From a checkpoint of a small mixture-of-experts model trained on Wikipedia: 26M parameters.
Below are experts of layer 7 (counted from 0) of a mixture-of-experts language model. Rows are named router (the router's row for the expert), gate (a neuron's input weights, with its number), up (a neuron's input weights, with its number) and show model dimensions 0-159. Each number is 128 + 32 x the weight over its row's rms, rounded and kept within 0 to 255. Numbers have three digits each.
After each expert's rows: a language model's description of what the expert responds to. This comes from a sample of Wikipedia text that the model never trained on.

# expert 1
router:067083208109132191135071188134154164181080114149063071112193090133159139109150123125169131129167112133170138121152104174151145025153107144157121092175165136134118154088189139121177179156158103133139138147125145089107187122134166134135105161081139155112147138104070155138131121186111026128149126109086135153123157134126136090102123184098130146098123071104108119070129100109137119144108188110159103090126126131133151160125133100127107093122133164127099143145196172148164137124110140
gate0:140084130168121129141154077124129133170040043096120143143136124121149111157131144165103111091169122076152170126135087169137133128174081102179103136162148183132133137105161125127154183162248130120120188135113147119137133125161095110112129147155091141149078131145113107142061133177128123161127111113088106100128114121177130131087143150121098190119106128082119062050131141143087186150095090089192186141143128127121125120093127126107102174093138134164067151070184128131131130125128064
up0:112129167082128129132147111127092176133152191128125137161104116149132131132088067102178069124126121157127128142131166092083156106127130188168072157046121112167156129115175120117121094121121133099141129087136072119127135160121121116141123123146189115104113138147172194132093160127128103092133133129200152136157169168140134144131051129121181109128156078164120059142134083129109138131134104171255144143123177184136135121131109139210119153132111192093132146079121164135122153077116187
gate1:193128083128126096129105156106149089105134105136172157089109118124158191126131216130140161132154183140116132189114125126113095147125130114154100122134126148126074127126079139143133130205130128147116151179098113171128155159136085140076132088120144212155102134189166051062143154117134128162135114154129120122166146134112155131131162116075078134154145107136146173216129144133129142118118034053103142128136124117123103142123128145104138090122163093144216114114222134116145066111144075
up1:089148132125100173094140052121148205177216143125129125189144143139124086095116102150125132125109055092126102075128131101136110112129125156103126118121124122133144125134151096100120149059152132098135073108139128118129120132122152128201115149126125087128143118088102169142062083140113112060126190094125136083123107133140130121114091150194159131084107148123139110085125137117125126156158206182150092126088184119139131071153147125158112155128076141093055115153010103173121185129086137
Description: Leading three-digit piece of a year after a date or space, such as 201 in 2011, 193 in 1934, 202 in 2025.

# expert 17
router:108121130166113163165049206140137152136102131143106107092192120120111086123183121082161090138103055062203179132118144153131125118123070129134114070138139091132080061087133125088190115141127122098139127130089170153125117047110139133156090085176138119116132176143136206118135128157196117078114137103131106163053141126100171162064137123076132095122121091107136157115131119118180135159113086132123166131149087119126121157111112182102093072124131130139100154140104115141180126122128080
gate0:103143123133108186110106181144059129184133126111126114152087126087101112110139063128130077131138125126137120173104100127150088094133124112198160119162105173098187116165129181127154130101134085093128120128144161117143079119147129128132114158129122142137110113099123124175127128109186132163131099199152153069075141069204129137138130142160116071126085142102132112118115132099132193113118175097071159123106204187150131139110168128054128109145015147134128075214128120130116185150117156
up0:185119122135127127160135018099153135062070130130109129131154192135098163181156122136107155135130129125122148093174134097162170148133133116050081123128213111119070048126140080128036123189080125130130131116105036115080122164113136130128128111124138127137137126124127130067111140143105152108195154143092062128171137162128075138122132145069116130135131092144059117106114153144140123131139039114157143127115115113119045134089118126187151108120134127149127108108118123088142126133143130
gate1:067152128089159070128171182218137135177069124095101055127128166127117134100122087128132110133098131169128101157074118134107107113143130135130165154110105082100130162101164129066166198137170146171123088084140166072133112170162125137164141125131152134126121140191091123111134137129108113146130130073123124151112130121082148085187087134166137142188135126149124092126128124105129173107139127127207155093031155152107111100150126098186131147152171107096138094074174079126145197076160130
up1:066175088109116057128128225156137127124109119131054131143168193145134121110140044070140094134092127144129128125106120137129114132192161167104135132121070152132131127096129122121154132199119111127131125128128174127138177171164026160158155129130123062111096128150088113137098125165121114212128137131130153142081122111102136134129115127178135128162141129177119101123134121127124124090124128199211146094108124127115134094195107128143131125132164087105127130023194149095165128097125130
Description: Space token standing right before a number, after words like of, in, aged, Total:, or table pipes, such as of 25.

# expert 3
router:131175211162081178096164129132118116122110086085141134170101190127124062110170129077123124091113122131055183162170119049097092121140139144088138120079151145103137125127142115135168097152088172146129187096110186135132145107117151064148113095134139132158070104126226140083140150108141126156080117149146169127098124134084111177142140118171107068089067101103152143121132111095136154134182117096111149108075113130079106179112089197163154130123106097143125126138112106151203139118130137
gate0:142124116090074104128140093102204162095082132070145136125138155073194146117249128128138142151128202114140141136111117096113111161116082131112188128123168129119090146074147149175157119169129121133128123140130116105181145127126108119128105130107191126134123155129056129159085100022129144129133143113112116156111141084072085129121122192172134120106164159128114173160108141121136131169122128129103134184069169137092167125175200203149123127169117103148131130138088065141156146100092115
up0:032148157124063158145106128131121120119230152166127104133204144071066106179070112072100145088123151127104149059022154151129075121180152122146136165079094149135165132154141146141151133118126103127102121082128185168145133138117135081091167102093120127197136132128131118121124133147120124139129135130124169130125084125121167135153118058139150146163135062177121171153116129142137123128122131149181125167211150140161125108165141132097132128133098110161115127170103211127097101129123128
gate1:123135113142129044049092128152184134142138111089105129114067127138056150077144132175140122110116159112090124153181115115149125166174121128079148220090129092101097047112140120153094120088145176115150100165112102113180138162135183112087161182125127077139116158131083145160128159124100099122151124131132116136128136095114154104103134133094147113095135114174110143145108099139076167163188129135122199112079219163132125101169133141188124127113135097123149193106079116143151121120121214
up1:134128144093122141157212068133130109186137076161125156138127122080136068120190126121138124233225112189116192129130102122204095091159139132128141113127129135134117134135089108080129094116091115144120128128064109117104113095149138182113142111140121125099125106168093083100102160127117128118160126140103097154108140156121114127150126089153131136187138122134105213177113175191190083166073124136093105163128199120138176180135113132115131116074123128138115121161199124093129083103116118
Description: Plural or head nouns naming groups, works and roles, such as band, album, songs, footballer, films, often ending a phrase; also closing quote marks.

# expert 24
router:108067123140080178162110127108096105151137190141147130126085147178148092134132180046073061146147161116146157120124154156183120080111103087112138126043126113135099155147158111141122105062171113140111171129099098108156124069099120156128127100106125124120141096127178107169157141123200138114119148110081095139192144117105121097084104126110086173103093212130102175115180117146114149114131137141147125211144154149090127124142190117156123141037133102099131104157051140109160151135130102
gate0:141061123058145068121120112087149124106119141148138100156139137132106120126112098157098133138055180121120138129150131128138059166103132132167159116128180135130087180117123129118127128113160143140117141075157096111139141255127145168163143137193000136177072103129188120148134140116146129118109143121136080092155128138122157135108097092144130090139107128162116158084141131136070128081129134150117174124144130149128149127109112111084176115091205144059123122131129211114137147128094064
up0:134132143134084174166122137120127137089092118125125135183134151061115127120116092129148127143139131127110161133059152090165097138126125121147197123140155126153078127120149122162128127076141126123204133084132133123138113154137132134146079095105135149076128130136153102107195140138030125113103140133087120120092090165060139168139142130090146161060203148091118151029093146117152197095137128144178143103128150122062129048132172045111126128100130133139129064102102155049150107129113169
gate1:146046156141135130149042123094184135121092123112137066111063134146144122128159170124159128122086147147079106168141197102086091100134085125123166157137128061131018109129122138129136140083129126205120154122146123198086133140096104137165140193087136057140120134125156132130201072143092067152134138135132131156189064142123111076116166128103083139131157123151126124102136140147122153127102148134130114092142153121131101046141128148148162180102129076123117125128187166127134127091130114
up1:133128191125148180130119160121189100134144118108127113140135228122213114118128213178177099126101120135102112109141133135135120097146137151160191159169157109130096142129111128154195114137136154141116133204145133169141090133137119093129174162104164083126145136116176077130117134136128116129105105141152097142175116136143124075133171160148126126133142135113161123154120131123128170152130129193164174121104116106069055060120121135102242142175128104106159115054074209149132085144128120
Description: Prepositions, mostly in, to, on, from, until, after a verb or noun or opening a sentence before a date or place.

# expert 30
router:089171189152080122097146102101115078125123137169106096087068104070071098143118197117137146118133159109037088122096126130098143129099143098042128123161145122101105118092110116072122083125096130180161160103123132154167120156137129100121111111098152063141092097172147097144149190117089092233108166154112160121098145183119140108128116138161119160153121056115214145094073095142115108140164114064138124079141150122109094145146129123164083147114102151133116168159144116128156143126119162
gate0:062113137121120075103175110150116071126177205155113146151122128106100099144130058137197072071096134107110129131042113193108135173170124202154095170143134104122086129119105150110162112119148106102101138169108018127120120180175168127147145130114117096167124099094120119126135129118119083144110126153138131096100131095118146195131185180120135186154138116152135108118121105117120139132159101114115129071131066127123098198114134099117128109138106121192103130091084202123127152076095128
up0:124053137201133098127154122135133107137132108161163141082108155085120128142155139149174167148028127153146107081072118147137129157129086129138134151152081145197034127157119086143151125140100155126101140118114091118139054148154149134115179146087166109222126106134120103119117121124166081128103153146079159083108121129113128086099117160125154159176145134130161214149130129198095157116105160109106183159100128114125130136044135105115057171102150174125155132160124183139111155140161141
gate1:156074198169112126109156154129101204128128121128086158137123108115145161141129136111091193135124163108101196130098140104199172147101182112103157111106083079116083068110181121095078123128127106103144131135111205131163114119144184134189122125143134181129075101130093124143127152197134131125142091152159164106135090139079106037119118099135072134136127082098134218159156121149113116118167115102137103171135171142119147053175113127173123104172114156098115124092196115112121119132104138
up1:112089083134079123067147126139108128129172179130171100107130111128117129131086111118130168168038153133123136152086114140114151132104099128097168126122088108149161129150125100123133037139071109173129121154099113218175103107160143112152073145162128100121059092135144127101102162127139164116143149190122129076205125109106093145120132149136121167128116105090113179178077086126052100126026128165138142122105167149128129119182121169185180155136127193085140106098125139124088128111105097
Description: Final suffix pieces of words like -ation, -ification, -ology, -ing, -ics, often ending headings or list items.

# expert 29
router:113161168202064141137188150128113097127085079159160156130105176128109069104101081119120129135143134158081121111151138100104087087124151086107162165121146162103142147118122124110135066145057138191162104107110127095109131065122119125108081114150102141208077098106145126149107197137125130194153095173061188144119125162131101098152109080171127094123075048172177137111091137177133171136112102127125184115117154133112154167131097157144095103142100167153130122168173163162150162144110092
gate0:191129129141105109109126131085126142105172146029144098110114123146133153119137094092138103054160142102094052154103127106127130084128129161094129153134067112164131118128068151209045176128080169147137121123114119123127100135076121063113124137146120131080153130117126225154141128158162055131151127130086146168113147147128130120139113187135130191115110102118113133138129132060128150128143115153177128175137090131141124128109090074160134088130126131045131118170114091143128087145129230
up0:125118162139120130130149097138199075066100157142118135113178131136092103131136098164074087147144132157217128127151103172097128156161127088175122056121128145152133151123144191117119132172132168120141104160105120110127079183148127184141116145122166082142166125130146143154131068127106113129128177089059112135129139136081122114089182146171116120106123094173069152139118094126114150167145140241125110135176101128141129170092238137096130141106131128115100130144154138103125174127208190
gate1:138146164152112111129116196129121133120133128150118151182169125111166112129153159130129192091140119119148133163122130154023156165124143150117130109174163110116078161173143183144153104099121135145137097161075124135172143127122128091143139145141174156125129131160125164129129133115175045163174122148192141133130029084090152102228130137129107134128122159088046178098128062181125092152135120157122141071126132139106150137123128137096131094159119152129071092021157148150159132107127166
up1:131164113122127120143138028128147108139110125127107118115132128156108138184140052130131092127153107118122134211159115135167151115093147110113206139113112138032148130127103193153102143133137032126116146109129101131121087084143120073114129128119155106147128105079120128131130137148088127097156125039075153085130175127186149184123091148170124131138139104094185106100101131016127134062122079114136099135080084134172158128154132093162106137140116087061157115146079126126131131132103115
Description: Common abstract nouns following the, a or his, usually before of, such as time, population, area, height, type.

# expert 15
router:141121169122135068137162090099122115107119148164128151078083105114112107132116116138116115025113137132110084104120108123147080144094114130153153141158137128144133125135103105184162165083131129128119075105123115135118121216143084089115100149095174137087147219174203128104170102132170107188157115101164135109108121139031174123132179143133145164134159140127134144162150144158134137141134253081155128129081108063142143133122177132146116144110160131140089075116129109146171129146063170
gate0:149131130153150147123175142134066132158084119112125120109121144136113220178208135201160123063101123080120129051175172129129103124146106128129127172160134175113145152105097131104137166095188145076142157163133142143145078141120125105166121135180132125128123123123193132168156136139151143137124176178125203170123159145140138146145116105129153167140183009133130135115220165133120164106148145159167149141129118104133173078133137121131150127095121100152116182097154115112123136116037148
up0:115202084179081158132122117096130187124133115149129120134177133121125120153114056156067120096153048110119106136143097119183124137096138127201154143111143087134133125078148091130143108144131124159125061077167152128181129123137085106138120198145088149138092098090095164097115132078133127095101169235127128114125120127105154128127170099164054098165121181109108111149212137114156116142151065226122126126145125090111121100112131061133149142139125099128135139103132192099137118098124135
gate1:164184128137129001129195123163127131140028102165126131109112125132053183125106096131123126141133071111145119139072117123192101121134099142163255121155116134133126157148118128156136117149147046171122101119119163197084120134157084135164107127162111094100130158168097112134087146173132126080121143180123079124074116091104160082127123142144129085146149128130146177097070127105129134129112149170151125136162118097122196109174122140133180098120139138152128124111142116119143109132128122
up1:102074128130058117116136114165180190114129124102125166119081132152121113113211152146126098117122130164113119105138154092142057146111027164130115106123182096128229152131171131198161125128139149123160109097047125137118140108084122108125134119197118102124114179132125117174115098173171126119149174176084157144095136139145137108164134134084123129077057158127134139134146135139113136134120151208220158132145128137132104130086109128150161162083081099195103120145147158173136137124122123
Description: Inner or final pieces of Slavic, Japanese, Indian and other foreign names and places, such as ić, ka, ki, z in Kędzierzyn.

# expert 44
router:120085140115074167146109131186170150105138127118111091078140128097186092136176113126176136155106084133153100163119158104135122128124046145108149109164135112139089164165172142120111128121163106103086142138136129106112178115075126162147113187108115091139133222083071160157079136167198135100108118151118075094167148174093115136149130119183110149149112143138124161116193118135104138122133074135095071192143137093123121151135147102107050208119129167124087130081079045163150142132097131
gate0:131121079056179087144141230075119147143123071128112129093131136132133124139122136093118068183112153104148168123126188068144128170089128128137094154105152145151107133071114198132112079095131123127138103050104079131133170113113128161127141113179145131130102141128206133147195123131148125114166129134134125166115134123082158162091108162064152085108106136132098125093130131061136144128106140131110070233125080126126125120176164155134132123138131158128183143150083104130163055190123145
up0:103061159132160102131148151140127154112154128136127120153145055075128130164183133124165122115070131145145113175218126126193142175110100151115143130130129121125116226060118152091173010115128143123118151125159118095134146101151215163146151194159105137142117134104111130150196133143152098149110117142146138128124079114063140121146126057135075139128128104161127060163198130149150085124130154125144128110164099117131116118133165174128190151122153165142144109155125172121190123104138128
gate1:067163125133133140111172053150169122114145154154130148112127140118127212134132125127118134115119090147075146172129087108060112146175102126137170147132095110144110110145170131185078165105165128144134171116097126074104118152105133150147130143172140229127177150133127152148093084096129120092129136125252152056126104128155157105161126073133143167145235103144122128131107144135111121116116110087105241117095164121089118124140129120131114145153149101161127150127126126156129194120157087
up1:092162184137143107123115165111168168128109160116160094113129140127115151127116197061128084133123141077138128090141088138089071110132136129147126101134120117065063128108220139121118168116082116116142121141105156175106153139103097170108070104132127154097177187240106094135162141141180140138131136090126159137122133128155123135164152098192112132146085120143124143131095078128130111163076092154130183123119141108132115145170105095156129165140127148133151214114159159114118223068046133
Description: Blank space tokens and signs inside table cells after a | separator, such as −, +, —, Apps, Total, in sports and election tables.